Weights of a small mixture-of-experts language model, trained from scratch on English Wikipedia: 32 experts in each of 12 layers.
Below are experts of layer 6 (counted from 0) of a mixture-of-experts language model. Rows are named router (the router's row for the expert), gate (a neuron's input weights, with its number), up (a neuron's input weights, with its number) and show model dimensions 0-191. Each number is 128 + 32 x the weight over its row's rms, rounded and kept within 0 to 255. Numbers have three digits each.
Before each expert's rows: a language model's description of what the expert responds to; "gets" lists some tokens that make up at least twice as much of what it gets as of all text. This comes from a sample of Wikipedia text that the model never trained on. Tokens count by the router's weight.

# expert 1
Description: Word-initial letter pieces. Short first pieces of words split into several tokens, mostly lowercase, such as tr in tracery, ch in chauffeur, f in fable.
gets: "20", " T", "19", " p", " d", " t"
router:164108124137111145151146086120154173171147151141125156148153142104179130114121172119096130112167139132150140149176102115092111106129113122146110142136201166134146115127142159059164170148104137119137146125176151138131159101151092150113075123104163201091159153119195140149055137095185144089175098082142140193176083100059116119102136191112132155150103138072153162141140112153066103153072099144162045132096134117116148199114124147093102130069144117138093155077116141188099154153110146051111178146184155109120158158102082102103129134068120135135141174126107140179101115100054080101
gate0:119169165133130122132104089047085154174150152110141144188139166152128136111052156158146128106087149119128135090107052120098187112113126085123133187136144154082106164143135182137130089150078196109170125063110102176149123145161134052127137152103194166115139167112123151170104106126124135152163119137146144133118111077112089156129113152133163106170185100124155107136130129165098109143122121101077144104111135080108108177086131141134122112079149073148103191240133163129172114099168140069123089098106158111125146131086163204138162126116141159047142083092123138189120144139141128111
up0:147156088116092128099133171102085162152101060092178142158094071137110097069153160159162145085136161153157147117169074042081163137137163117125153142155127082098148133154132146172094080067105158125174109114109131102146158136126159137135038087134161141180154135153161177139108139132153138082125136139125147120061159146086108151132095153134122125109136068072146154118141106151077126109144092142110208132078091085141132207120153109121130115126190106145133187155137087086112130094063146118120159120142126154111190146166150149108155097152173119081135190136090100132050127093098130093
gate1:107104118171144046135166122148073169153111084137172092173113173104077087149088135161108141095088126125189135137146102093117187129108138071090127091123161147120185087175085148147151149173101118115182139145135130138121114111138134197155096124162136099113116118131139143114156147167078120110151088109189148102154124094143085117141077093152166148065084145072110123112110078151111135088119139130103015173107090104146150144099163122108097127097175132154088156062170117087165109139132079075065151074170101138085134145114109141074128131099129148096161162140154135191091144082108097116
up1:134111165171117180147166183156175161150023129133063181124133146088174125181159184068091114093120065139109123058146188112091143114134082117118142121128168174152099120110155186111123113145105104119162147123139148121109130133152124144177144128060153107127083107112131168138148139189137118148170117156130095130174106129143115095124110162196121146117136142145073073085116116114174104173113105170164175151106147068109186118164135150117082170170086093124079147172148132107070173123161116165126165155179111070127144125170093152105153133121121074103109107167123156070161105170125132100
gate2:101095195149062091127086162134121159154138186134112195179149133088145166180113180173135138097106093131088137070173149138139134101125151124162121168163163136111124186142160110125149126147131144189087128094085158098103095065122135133106124110151152160148093139123115137144147158143179206105164144134148095161167154154099185107161167093165180171161145133135178073131171126050168130128133152111171134089154133182084165183078102167101098144154111102115099163151123165153134098161127170100155166122149186170198112149141120128180165144151112168118118151157105138113135131182068175157
up2:101091180123149167131136119072125176105138167114113170163126156197100183162121107124128128127042069129126136122124110093136093127092178150122162152164141125176203124194136168119126121069114136115095193097088162176146091125104107104111138126192145164182129141075120132177150104136114154138101111128051143086151087134117157104127152085108132169115164118147048141093136106159188130117162120106172088118163151082107232108081137079102128133080117121106130139172153157106147164124095175119126097126135113171176090113172166137116141112140148103151188054120123132104141114154107179123
gate3:129109107128133118147107090111131180125045150142098173103126111092148116154158059116103122065112137131135140170143112140088138231148104130071126146116138125178138133069123176126142101110140092138099147125118076143163140147096105123156069105153048204087113080167129136158136164190156116158126095177068141141198086127072067134161126140106116089124051122193120108160110118132160156118143112174155130137136092145147086168116114155174093126132092168159095132175134146131162151100149152109117214151081159123122165169105094147124130129157106118089154174137146196145113103115124129061
up3:109082126167172080131159127079115123154116185154155137105163163122105145153091111121144148180101089134109111162128127103125064091207115177122158145153085177149185124131123127163124125184103118036067130101099104159065130139125141084044103130123094129118160114161136169096112130124154106161167140170126073149175133087176132154113150168106146171120145145196090160123130170146125149093160105085137104089100099176076107099130144053131118117136185125127149080120100104132134197166161130111139110153135049127134074093149088138078128129159118184108127063128119128088145082153146116180
gate4:156069061120138165130167119145112084134137121103166181136161129145148133153127142136118127182125103128156154102144091133108145085135092131188110134141138134125144102078098127125115093157126110104126116093167091143122070095180146071080146184197124142133133159158073118037162099145131076090110058139116097166179114121122139135159091111098087147140099139100170178195099126156092092137139118131071100111178102124137087056079093139126094152098103089163140142164122175120176151154161140146083163068033101112131089144119156094129116089137090130128139135099070130168089113167118213142
up4:133028198170130098128153119078127095130060150122084146126100149117195112119086137057173102090097043114165147124137119132135169128129136130088136136148126151115104087098143112165127115078134143097095113071139143116090158142062168101111091071177116148152172125158151175088101091123088142134150173110114143116091067136108146107087143135163172146201146177144126138131186064148083143138111107167110133104146162092112096126131103146152094146152090130143076161116090184142147183129149132137130152167198149116154141122094083151106093167112128105089153142148136162188163128066085079116
gate5:109158171086132128134086083046149138113194130158098122142102156152050135165109100165181137161134114155138159083165153138119141088143112115138144154097173119077086146075146117160153126166124126089145110171172143093157139121117063126124119163134145139155106114101097128133162137196175155087143091089181184131125145138079183160097123097129141145098088126106152099167180151115109099151143145135172068109073093101127128135155075160156154114078121097069201100110119152097138176152128144096129070169068145079116124121186134115157113111163158081191186063128066135138109121135160169139
up5:148106127121121154132076114077149085082119137105112163106136182133130126210099120092161162143099154139143136133141068178133196138125149144144082174170104098111150137084134147120109145155132128126208179209129138114163137126137155146150145147167092170127117174123158086161052096100074102161105124128184095094078128150146118143129117139110091102159161167080198070137136104109095097083142172124125028063105112116088064103129176148107156138123158076095132137124152106132154137151166095095180157115142114094140161097110150145136119136148131098061090130074070145158078139086153158132
gate6:142061141111149139114131157136095178175142104129130121105145191143138120109165235158119153119141159143144175078156124117095117148146089095175162128098132097123174180121145132080107095102120084109074130153160099134119132149160111098203078138127165151139103102137128187170182146156167146146211172146162120207094152103104053141109133098135141178175160089184094172122158171168142145072126140148138105084116093146147118056066131095147129137109144121102119127152125151095097129154162119096082099156183139132110039134171188097102130137135136140133072133130133145157117110167134142167
up6:131120178087101068141113120152055136133141134107181085123114144059163136105137156100124065144108082136108145114117184142125116088162120148169152097131133126201111137166161136154074104163115078118087131172119130122089073088088104103148095106141187133186048098078145133112107199133148175079138113135121175163127166119174159142118133122116116172126081103136118121112056109118117158119129027137148106117130111091133122097132115155045176071116123132156125138092145126112158073109165171133109117136110210101129092130122203089113121161154076094156080157108125146160143185128133132130
gate7:138230139091083121133125130122141105108111170145111104116158128160120130115178181106137129168091135135146135048140142107075168143190120186132099116112174164105191103069086136109125051105158063103095094118077169158173081125116034121095124122165142114093148123137181155133126159196134095120104083129107153136156096153125170071135122085143146124186129157105172080111147093110129169112095138135151093072096164109173096143176182123101166124133124136134136077148060147116135103103165114165136130150121126149142065115069125060133138161099132080188149143146089121156128128125120117134
up7:175113145114160142155093160117131079083122144125075147098101103007170199114136043117126161097177109119090137096145117156183153084097075134153092098148082086052146142146160121136133096178161108147137162130104054114124128101156095088136105148045114094165140131091139096143169083114103082129162072155130094098120149152126106187136091088144142136110132127094118162154161137123141084118129093104130195125161072126137167178127117134186148153171094131177171138117158156136160153137139114138145152069154147082094088160176161141132123122151131161107070095125122144127123102188116147101
gate8:104088068080150127124159099145174175142125145108189092115173113144094087134103153103122109132124144141065097055168145144161093128113156128155116108153126152082116133133149153118074163093116141140129185163072115119098153105202146103087096085075125148136101129107185154063178129151144104097169127147143108169137058155110168135201097130131125136112151107181204112107184150163093168101163137125128088137083099085134166124149170166121145127129194115158149069088115138054132093155170171087099136123134170124100094157167196115113129101120149149145090097054134128104078121160097137138
up8:115091181098158168143108154141126150142144090104108161158068135126100175171154117112123136129177133084083146119086051114115142138127094114123159149087143157097133085078107159098114080092121150246171115123148131163105123126108104163134151136155124163109120155134044132158132138166098122204103139121104162130199175189133143220071128148157146117166163070047104142139121041105135108128107097108111152156129122136163104151092118129109126098099120117166145124161113184134113103076171145155092116087166145101112144131154151179143053162101116101123100153196102116133133081125135145129
gate9:142095094136110136160124104042058151151142105091155128121133169096101086108132131142087138122119114115146086109144125153096105099138058165220085080152123159087070071148147112098106127100108081194092135124115105147073120120170135157058091165168163158093130159091152167146187097150190189120163146063103158156160174128133134137079118117127150144123088121140114110105176159118125069131149126112156098123152126095123184129126135063118142098149142138187112199137147144119093121110148150126133149093158167076153095151104133147086090071192161157124129082093150167166079139133076115128
up9:170048085132109145135121172169105140171119151165205113126142124163199104149110149066159088130083129111127118103163105166075109163109124146194140183117168127067123130126132144131095133126115197107130151209124122112100097072101135172166176116097054130102084077178140094131132128131154106150136135113132131095143058116151149152156152159169076157149113149124118114131114165113127113125136180221079102067141108156113102144149158130080149122162135115092149100162083105125120085155091139111196154128137143179142103101143165074128138111084117113145130136132097133164084067146164163201
gate10:111171149178113117122090116089127135106121119137140183121125129147146084158211086125086078195139180113179108114082151087120127166171117100108130128172152177100150133187065152127082138175120148158143060165127116171161104139147131124106099097132146166115112079128129123160102130099113114119148136192156095106170143086152085100150109123112173194108120137138170194223141136180112118109157109160063055144127129101166109130169103155128119204095096142145121120132100111084128089147121169089188129163112115167116133154187179147106115070194123118151142107118188121070161126144141135125
up10:166104123130147137114140164118141095085098141144152154194154143162112177118112150089115159139167094135177141132169135113164090110079083113108171151156096131150154131072105137143113163161061105177150143063134160125115144053131122169144135164165124120151151100105108108139158109143139085106121144054083083125072170146137090104199114069087094135119148076178112139105139083146094149072193131112133147105155124130140133159092103142193118130125149096084200178145109142118076104114174128127144104168128114072085130168093154063053092148173158159138085095191111187116167082111146133133
gate11:102131137172116127103108120145184170173111134158152200179140143159133131097100172177107131106091069104162176088114117086072090170109143108170114164199139125160184167119159099106086149116193059154122167126198156071144148156105154168123101134161142144149135115112153224165121137124075107121126173143099184134130149110107151074161114122088107121152128125131118097110136140145128126129099136122085092110084148060159111174137136134143163202122087134166103196114076137129197109138143093137112181142113158126176100149096147081109096086094148135134168099108175148151087147123074128079
up11:127166106171099150163078127128172171157156119173098129207137095165096118101122149131084087098089147202149132114160169148122151189167117095146145100094131086077132144142132119131152122180089136163078086157145127076140109084154139138141101062198117107180181105123113129154162107091109081063127142156170120125076136126139066115132066130112115107111103137113099096135135167150079098114118122147111050147076160127202163129148131136169195143119158179147148155129126107138128121080122171140140179120128099138117123172118083113094090045126082144110145079158181112144117207111113125100
gate12:158117131103118181095112091113120127108113171119101158090116129107081165091099141108105155141173147089078099123122134184186122185119123086125110121145215142105171046165143138160108097139087159167154161080058074131098115093057116124161118134203118115131143164152118088157104110144159165103195082112111119067124104134081122097149124148137102185091069171143137104090185146116116113170085125137126084145050109154123107143153158103111137150133164125116169136191148117113081110095118157130089151161151127053139099194128123085157107141124133148103176088184095116088145133152083159136
up12:099095114119117089167110203090065072155175139167127154133169109094082131098133160104066049128067105133088145085104145108115137154077128133127129199069192118178138133131087138067105088103084148113090057089109117121148140084141148139075116135154150131127129128114095175109138133077194157117099125113111179095123106109127093159101122081100110164058105124114180146123131124193172136141162165135137109138094098145131098146145189126108083114110121101161128142159031127133074126140055109130074117100103103181114130099098123139111154164089136126117154129184111123138158110155175104112
gate13:139110135089117088127088104117168078153055170178082084183105108149150123146084158113074146149155182128110110108121224142159162099063080161083102118114123122107085146129140151113127154165173136121181189104148140108120136090191083095112113105150138165117140154139164173178090157156173158126128119062127138134149059156137138137105156177192126134094096115146146161126130156162128123129109107172075118161153091120133131154134096138177131107147155030118119159141121135084171115184088156071107126142151091112098068066167113155138122101092093156126167130110134171148070156149144151082
up13:133084117147106108097150067111088150181135060204078115164135102142130113123188156139148091102119101128093089137129097179127117146096198072057122157102058079143135045109076123143160078169143107145088135181100145079117122111124136111176146122140113157117112108141134139146109099135125083163147178108199160101112168128154119110083153150146106196094114128191106143165116183093086107123131150136086109134130108156136125103152162110116129170118133182094135143171079156141120134157128148123187166103066115106079144050149128091152090112144117085137098187171063119149172125135157101123
gate14:138149095080115122144153111140108149145133075117099179143163124078180147146069112127192105168161128151132131195193109182086124145190120146113096182167210182143097120195137137061111121077087098144155088124112166121062094127111120088136106150133156067119106124136134137151119130050140068143113096108154120066137179186107107111147104121152122140112117103124105085177126135083191115083129063160164187148102133164165097127175146096142136115124142176168127069133165066153165135115115127102103154145121138137170070166110107136153084186147106133100105109156096136120117117106176147139
up14:063155134088181112133112111137119071134120113117166142138124136072148105112101110158169123180112152122142192110137148142171145146153113122140167207109061170140107114131120170121148141116142147134125175129122090169055108070120160100117123127044124175154166130113129116069164090094125171078110110124117123130112090129121131155076134141096116131113124200114113119188133163111183142117139137180133133118116158126138134091100115180156108161144142173091117079141138103157232041154110138096051113158142120103101126077120211149129104112093159097128126154072097124084106054115064147121
gate15:129110168146150131171125116175129115112117138149114140115113106147099109058120109165073131110128114123140108099215141128144130164145099175117146121109156120133197159131107107159100113152191161094086177143115147135130110077176126135102093162066094169077115134178141145127185119134093096134192157108158067141101150138103076114146151209057091105056141097137102142150142149056107104135149156123145112154113058122143127132125100126146135173107116116127117074072154181168192154140101122111118173176129176058156153110135161053102106126142133139115161126172106123126048112198089092130
up15:101161112202179111132126087153198132124147078155069125136112135178087173145138112101127167126125151150153135092155123063156154094123132133093215164173168087151116121083120068101152132156152129165031159071171086120118168156163126116119097175134086176166147128175167069077140139109139122163130094142113099155139171123149087159065117141117118160174197089127078188149102135120103100102115095118138085103105137129127112193102186150168103119146165135145113129141154107109085125160103170059101119150132111130134095088174145096136098132156134187108091106109113173152138100112120098084
gate16:140046149106117145126119175129089181180121132069181130111172102162219158113147150116145137133150095125159117146164163126081116145094118150184112170130192178105111237076164154085129129099121114130130128139146139155187121079158105121055142061132125150110113054107193102105144132100106097150132113099132133130169146129082185153134173073113192124143093155106090190128152184103127132135114179133107173117131135168166100129143098127087132145105117108140170108118095161112160121096184185088114164139122126118063152154119147128117129124147171140140159179161155172102067131122122126112
up16:159174086156200141134152126163108127138135120138132096123109121105166129127146118091155185120133129085140126108140154116126168111093119077142095103158170127155211114149139116082195150084176120153152222129126148049154100157158112146123147132162075131154112129182134152158119120120113092092127201137137095131125056100131060081146120088123161105098146165129160106119156161099169113119140078150092097161114105093142098101123096171108136122074150120182031113114127158048067088132155120115129123143107097119090123094101058126148111083085129091156107172147100101133158068132181096175
gate17:162069170134151148076100110183106072197135132064137118127091176113133126069159116121172142120089099113135091151122147152206106081112124181122079108173184114144135164162197170110134120114159142163154109161128129108100105159166058154188150174085151175089086152118164132122135181164175097123087101152104178138095145150105077129117120154178106205118148140112089122111079109145147114160209139170140111074143137175113141120153083187116092109102144093168161158164081132127119149145126121103133119147109146116125144097173085139129122093112104150192184139140080099148181157138138139141
up17:101145119157100130182100123061130120150108083094182109077085151066116173114128126140084154108160130141123198101159119067098180091093123160111117128126130062082156070114158088108127133143133137131151119077162101169132109176107118163149143174090185140147094106107115114160150128117091175131116121132127129118129118126100119048144170119114131076134098141140098161154146097138133110132122052087196109167165164085150109087136127109143173127135102078163130118092198113036035088101101119159132117109119102125081138126154173144072120096118181087114165107158121104068074122146125067134
gate18:162192093146125163109114098023080165128133141129095187124119101142090116121182166133094119089139145120120130106102107100148134100144110098124145095091073151153162100085114081156098115159134162107114105108156091103142135130146045132118141124168126188113185130153113077126165135079129150144127079166146120098105069110082123092115139126112136111144147139102197192140089104134085111119103136180149092142052117150100161139130136125140182101145187081151112098110112109147099199154167176132152174169156120174128092156130144110135152064130121108194141213097083124047104129114094083141
up18:180204036196134175134167132110210158146084113107120114110107099171125107125198134157085120131129122137088106118105142129172203163126116115099096132083135112212146122123096114136116155223147106145125133179149100138158167079096110118130120137097161144098132117175141142137084120129142142112093081187130090156116152152060139109139138167162171158128148132134101162115107145158114133164131035174178125112079097134021142161129114103095097104225110161125161130080141104141155124135150140130134110118162114150142134161100101117154152109157114081138132106113159103094133124163088154123
gate19:139132126206073176128167087113084110106070123052118169145135121090132169126123140127120157168120082112090172150126144176129127130089127155149125148172182168177147128120072119153139131137192117082112122150111099108145122133119154105131109162115107141144145138134161120130086087083166119086165083188092121196129084123173090126151140091140110133136115183121173109102112150119122126134106123114114100139131122123125134148091037123084109140112173134123155131104074160133169057159156151114086078195141212109128104135157051096059190170124151159143164154074170117156170106047153143122
up19:109159075180142132091162121121113117098136171140121099155181078197107144079130111145161110129128130079119117102104086108195143109173095142138130096151129076140078185126162166154101124175168030121136129125164139156181106069110150164138117180167161156109148149064106090147099114133147110132112122113141115101127144186182094143117171195159131047142121140114106152147139193136125147156150124145156141147136131135131085144147192139118110077100163104099128153118167204095144100126050117084123090103097076138155130141138101142134116065076118104113129103142146217132188104106106186123
gate20:088095148109139158132120120128149160093129156141143151148174151117109127137124114134139134165147144151122094150178162136088108106098143133154113147195130144123152180146194117156107129139141146111192142159116113130158117078124111100138101083113122108180061179103188133019138083110142099142167105160109101085057062111140050096172122167086109144150114131057129177151155107113094141057169138139102034093142124127128157142080075134119109098087129101060132132134175126115091077185104183098145111148143177141124105135140149125141115221117146091084129173156129175159140132137110098105
up20:139105105158116103058094088101131174119153138127118160099096161087072146128150098148147175138112081160155135150114182185128084110096147143166038108161083160125167175127115172128067085150124132113219111137096111112115145136122086137132161088052107076124068129044147109061127114158133125128153078144083088120117063094166085079145100122165123115122153183143104120076138117128143110134150081088116128109152141159118136116126136170126148133125135130067113124158072164135123056171118095130130046176133139106115140096168097124104137104139116093142161189109161106088113149156126140062
gate21:154099173134111108122094114135135147178114081128145123105123105135125150068117076135162130136117129118118094158117114086122110071121122142123141088060137138122166143074184155128162199147156158188113058084088123130180127190154133116117117136137152112108122110110156146140132121100137168154162085135092158111175121122157146120144154110074081094126156164117083150198147134110136115148115041177142114086095072139151158127141124145113111114128120131150109172043115172122203194142102082139076083141155123092149099048175113122110130107203134160116170061189176098158136095121090068147
up21:086089146203134075119062137166141095119134151136078161102087161134131188232139067165098096135130133134150090136091183163075172114077170092105070156138096118157141126122126172107091152153140134118082115120126081117099108148136152138169135097148086154116116157104185100126183149125143114211148123163133144076159197140094089138095173161079144150122130141130134130182166157164115097142143111130119174074086099172104077118113120195091144160117173139130077156130158139189098111134102148098106068089110109105164085150130146098112145092151154085134169110112112107148158142184130128162
gate22:139068107067158094129103061155131131142114074126122161132144085088143086136166164167079124118088143197146116145134125105130125109120114151132153151148076144116069100136150143145132171211111089130124155090123078143105109083130078159136099094099110057151092060127161102126115129097161079128123133090109147111137101136094102149135093165091140163060143069123147084075123100158132199134148101106179125110090117105141092097113123131100124169087133085151095157167172107127118126120086182118125097129184200121076106090138066137116152130133095181158143156030139170074156087155125111162
up22:169120137142138145118144153128152146152152104104146121166126156185072119152123130199133151101154122165105082136155114132128170129106118096092120129173142113159086071091104129080111153123133119117131137138095068107129109174166084094116108106069161075106147150083164165006093108105165114142179154145114171131099139150128110110120083126111153216083185128071152118142107155107110119097151126071123090111086131135101147180201160136097066101118092172079103128145124138113127122103119196115095142168145211107087141082157047102102121136137079100104154140194133119104171089140130150152
gate23:111086148133100148184104153064121162157090198101147134109158144170203112114151166133135141155161121092153100102091109130116149149134163157152110153114131094154104141159080091067104126063084096192134069133163184210097123134130168153056102088187168121184160129143104160132185127131114235108133087142144147161143129117155099132120158088138119157145120140113100074129129168110102088132099113151097140073123136171106094140078102114138099085131100161119111118109191115124099103140102136162091136079146141132126101202098164128175125158173159129101142120152179135089163132075168136076
up23:137128078131063082154103166181135185143170116136100126152089101145125184136098177154079074087161143203131177168146161120128127110095119167071118142151169138104123107158166148107158139132185091135151148116157148172150128171182116191132152193146105167149163113175147114163146112114108104174097139167196118122191160175195129139158112146163075088166106127121095169115184150155132106173120120247094159122085118148096147092077131132108153122114129134138100115094109096143155143149110118115161153178129169151132112086148154126135095112117106193126141085114060108168094119103154145133
gate24:176106113186092144189128089108071105126134098100113114134098129146167121125076140069086110118101103150106112132167202143141141114079156164126175162177158128090166141131103154121176076155129148091172148125095113148191153138146132110170193136151127145107152154124159162103153149131163108103082146110158113186125055133119123082099181121178101131193067177114097163120080134107124093127096112185175109151114120113124148186160105122150102123117094097154067063125099209061126054135153080141094129184122119105107133109126129141071132137089118067128143139127122165080109073107142148097
up24:082133146157126132128085113146144134120085082133094086090130143097105097155082175096146151121140104088139148089145127107128125090077134108114128197096096162180146158083113101090163117118146162140105091147064167114193138121090140106154168126127148161150148091095177099081079159187162132155147087126118136103112113196128108103153158175105086145174153121074122093147051136107142140154127159178143193191122120158128119082138146149065116177139098114104120113187122179090120092119168227153132100125142132113141139088208098146096111108131127082100139165176072067094135115079174133115
gate25:148130172107115131099140165052135174113113152111101082149098125116126114111093173214118151094138091125154120144155115117082193091137065141121168117087151125093154165193163116091127123100090154119189117123102147089090056151147125123138180109201092158129093161147126111152120178169166157143137134135147164181126110150141134141150126095139164134166060132116190099138169127155152118178115047119064139087125051144105123134144106119136122129094082111136134049119092131113155110135065172140150138117170118108124090152123184128152168066100136075118080166151187128178130117114128098187
up25:157123164079093102100094126138113072144090097134110132113110090123126163113113074218093140046138149150152111104115136140087055097134065155132129138129113140094182152140093097125092112140107074127087120143161169143164087144119161165147129089097053173125093109169141120129172125103165121161154197083123118162139138118115198087108108114086130125140125171085180133131102152106151135134117068104164191127090075079153152076100110094126140143105088120099135074147180127166146131112071169121088191134110175068137115137152161163119131162118147115179179158140067094090185146156099121143
gate26:132119160085119145132174065131102153071142180131098157131147109169111174114101064145082160134177128120133117104067106174000062099151076163151161117107155144108134181163106088137133089073147128144147101062153127044109083144128092131143119145117112144205139155152131173095178106127192072147146099155130141172095114139102135096142147118169159152147105126127075065122077121126148091097111115141135129115129146151071142126151121093120110187129150175131093154141153095105129081146119145136155180171108203107117058129116123126117147098108166152131147174127115125159124108177142093134
up26:146151105129133175137083212152117168160148127120131103193098105067130078147091110133152084123097050120116129150146153103182153177146186047109117114132148097116106092159110109155132126163116148137152107148128133163113158121193192113191144142140182096175113124147129117148119164121162130135055132078213107111079119159094120171191069146135151133107189168105201120116164148167122124142128185183104149156107118108091149101122139158104117139089161087147119129061115116160140110118160099146111127142178122198107115131118088131111173114133108202164160142161103139124100135077134146179
gate27:100114130149105183137096118101080131117129123086109103164139115128108142077085100142115145121174145138196124107170137062132146085126119106188187126100213147079138108097165083149144131117095107128211099154118130141101113164171107113088095119163186187127138161077113142125128168128084095117185152102130150194156138142074128155109120185126094138145166156133108112165088126115117156177195077192172087124169130165114115127143144158097102109132134166094110139164142199144121129160148159101143120107116178109096100122163153173181181119161201091130129111124192116144168171116128070069
up27:083143152106115155133092098082121127082185165148147130151128137156153131085141132093067127093134109114093133105136199093184119135104127123166121096132153106150087144135158093160124090150035096045135152114153111070107115161083109107117141123095086126155159150058150089126129101182105078119104125111180125099101132106135127149049142163160083144147124136083103115202162169103155138124127129129138171141083121164162067116174078167127167121152150132141144111112127140105153084184126182141195124078159070049142137092162070085157131148127132112115118153063119143099129134115210148152
gate28:145192175159076114181115108094145124130140127132081099133168113130121128097105162135158145165133141147113104108057109118153129140145094155140145106095140086084132084158114191103173102099131150179070133082215123106089146131170108188182080119106162113120080128183076182105157165170090138205150175131094149142174118160157122093104162114103058133146052127099121120149148106175137150149153141122155059163126105125163114114195101072114114142092150147098107127164139133131064154111100123116108185122089120136123090174169121064160151149130111084142117065122095159108136107079100160112
up28:152083169144143169123136104138155095157106157135125172141090108143111156066113185158101126083096096181181098086083170110106102098104134073119168182106156068093151086101189169081194120124135063118133111134133143087111133125145062084145138059084119161132149102129169169098149143156119140169111192089180035147133132114172095156131133136142133165126099101118121173136126046112114172161181122091119097174152092088148170110125165109109147113170087147082082140119104154102108087163101117097084125100134124083134118108139163149080108165180162100151150093105181108099104137113116156118
gate29:181096157095107133156135109117116109170056132097158146124098105095204134092117126135128138146164096172124147137163101137106092139219058086155149195191128110180118074104122123082140133132099122106145092077125063079134126119124153094074078088150159124172101131140086095131120085120140074105182143152114093153113117099190144171109072113147151103143114084134161115136159116173131138084121087100171097172142117163152149174139140071095150138099153096154147165065144152174155131146105092125153158195140150136151118087177143123175159168156148167129184101087130134122090090102094061124
up29:128122125116159129109148139163145183161156118130129075098141185209105175128158119088139153085100155133131127115124100126112143134150166125123098111112129148085153056127153118120199165187154097126114120092101136154088139147165117218183155212100119102094119151114159169160084133157143152163116139089079154140118149140141052154090134137143109131084165177132153079132104170167103100133128092169113098088159148071112103141165141179117147156122122125086126162176132017173100086165175114112143122134148166145156129113149057152097087106148159084077092100135133178072182154114148110120
gate30:161113152119108148161127081133111146170138124126146150110140098174135145098092112118141186095098141077161093166148054097124128115116131074041089174117154124114144174077120126126173068073138154143182148124143163072149132136126108178215110120174157181147069120161133123157132145121092099160190113133095127149133170116130107160165150179145174074156100191150156115168190144144164167094186134125180151124141156129109067152153185155136129172078092141116137116084100164103163136157154105130137160129117099098128114157161198133129171164109175056112161151158140124115091127163093083100
up30:148137145136134199100142171072109093165181167133123162073152096153165142083176139129146119093088105164085174130115167152145100139134122137096152159182152171093156112090141163132187135106097100142143134164161182104152055070121086130167087147130112095110193147132100133121108076145118112097100177166108118137136162143197125132164080104133082167171130093152114143093147124131185078109144149147120091095116089107180173112108081146140152124188131152088126144165117091151045076124174101133162115155222110115106114127162085151136104152135161077166070107168118123157135172112180119120
gate31:130129121146068150182152109094146208149138161137032149093131106190164170141123138139101126172106101089148117099153085107108151130148163085124140112080156114132118131135141118139155136104099209081151120107147161151124092156169126096147106090173104148135153142088223096091148159145149133127161177160144063174182126170143139079131049143122154150146062085120117111136117146161120187130135151129153064134045117081151133149166127120106201108077076137125146128137104128085096187145142114127102132161137175153045132073121154115134133105084141120077149101112121094091149109144102118127
up31:189112132136092105093100110153123116117110172134109132120084114151172129166107146151096155153150144107126110130106099139162217165096174092063145112091188153156186198152101156131131184105168126146112150173126157150143154106149098126104061107217130110138103162127121111134138198126160082079094095134123128131123178116133165101094114161159111067115115133151099134183103087159057110132062107112128116096160149141075125081103142174137126149129142154120145095149104080121096153117134204098162141053105087163165159090135127146132113149128107167149178096196165105148183143101067141174
gate32:099109142128080054118110134132068174130160127165131150203155163105068093181110107180152140098098112185139130124104133205139142150152146089113141096123188141122106096105125097107104116153106150143141142137157117136107172144141116124078065158178205110156158127138077110160087132110135189102185148112151115132195141067122062134101122166110095122063085094099108138126113125135109165121213127200125177121090165189125127069074104120158165138106124105089172141092141095138133086141111145120073153097131099170156132140169123190129098094140110146086180133121133132133069119122111097147
up32:139100161127109113153112088097069142161152068238160134156136146154154095162087081136146119092132154164139129090130155180096134155104112163132119110116128120068176106103153145099150173089125111055149096135147148078164095131148109202160154139092125114140111110137093153156103124087096132053106144120099139109178157129139101122088108173101108078118125100146112074101175087166119155091170136123141121186177140177088078120101069172120179122138147153148086120118116103143124041133147094046120168140061110159138178143167116086094071132135108139160085132132101104154078143162126145150
gate33:124146126149105108110180112096119117147147129130096169133097127068148116127082141116146077181085073142154126138215103128139090139152108146163097165166146130105102129137140084090118155155146203096056106170170085123118104073165120147108117119197102135139122095105118110100170093139179129093172196112121137105170115145124137111156079153096069155125171063140179100043167179097154115099085156140144095200130134146139156160196110132109072143116129168146142148113141145097141116172145159081075169106145117094167073173113077115177131143137111187130146121083168072098116130150117136149
up33:143097092123088151148142128147160049147145106089129186074100135194088174137146141119124158086134074153075086168084118137114127144139054127150128144110073149147165144173095146118150136047116112135163177141136175136136122134142116116095096073123058161122152137140154125144121050127117115137055206115117114134108178159108142154134146152125099154143132089195177112185155115120145133142110146176154099162190136148106135153094069173079126167105141115162110109119071150078163120093133126068154117084103110121169127140132163069142127107143186157186076135091124153122111140121150191081
gate34:119112090221085090119153122168147158131173107055170134119120135140146150166158111188096131123167116132139160123116159140084138119133104070128136055135225146158133086167137121145134142114065178116157122133103140142107119139122181130108075086193128068118146159113082095125133063135101096121151104106115113190193164100096157082143144126098080130145119170150181111163087137115096097069173158124192139152132140090171143097143112059108135119153151081149135152109182119102183082121081128156147131154133120120132136119147097114128106119166150131105133128094195100086097168133177192183
up34:135093173075152083174089109113126108121115096131130118099113121173118201160137154139155114133062101145102106100163107049117094139088116132091133146153103129144146154161054042167141165149099156166095161154151122130098126109176131189112173139134148134221111170101149106103080161146043161138151137122123174134137130095114071127090093149200132162113141087126144110165143123113093173146139167150132134147132134174117112131182131148131134085148080093120199134132140156091078104213162195099136124205136164112133096140135106113106150126121153131139078157126143146173155188145136086165
gate35:120169114152181093188107115115119159167104118133115146096124129130129139166158159089091150228145128112086154140126103165121082147073187090113186072102163156126098083172114124141172155124144120123124145137131091153094178139164091134092133113189168130049132162096125097107185164160203105136112136113143179169138118103097136069101143146188060095120152143174137168172187101158172161151101162126088079074128149147126203127098095118116153112102174094139112112122115095100145160184149149173164171137131104149111060132129093107122151130193119161117130134066153122145171108121154125117
up35:119183122154068082062159132124118079122157134096185047072131166176105138115117110142134117178170092151131099120089148134140134147100129122161121123108096143175106129118122139128080129124104087122170164142113197126075127094113082079115052091137164097163046128071114077159166085152219151119069091075124074141134137140096127113185121124094151127164072145141106072158142092173102083116127125101130187089121146072142155098113138152109131144115081101085153138124176079118126158172136118115101111152115134077114132130104086087113158146142188129135122102131163158145161105176085145094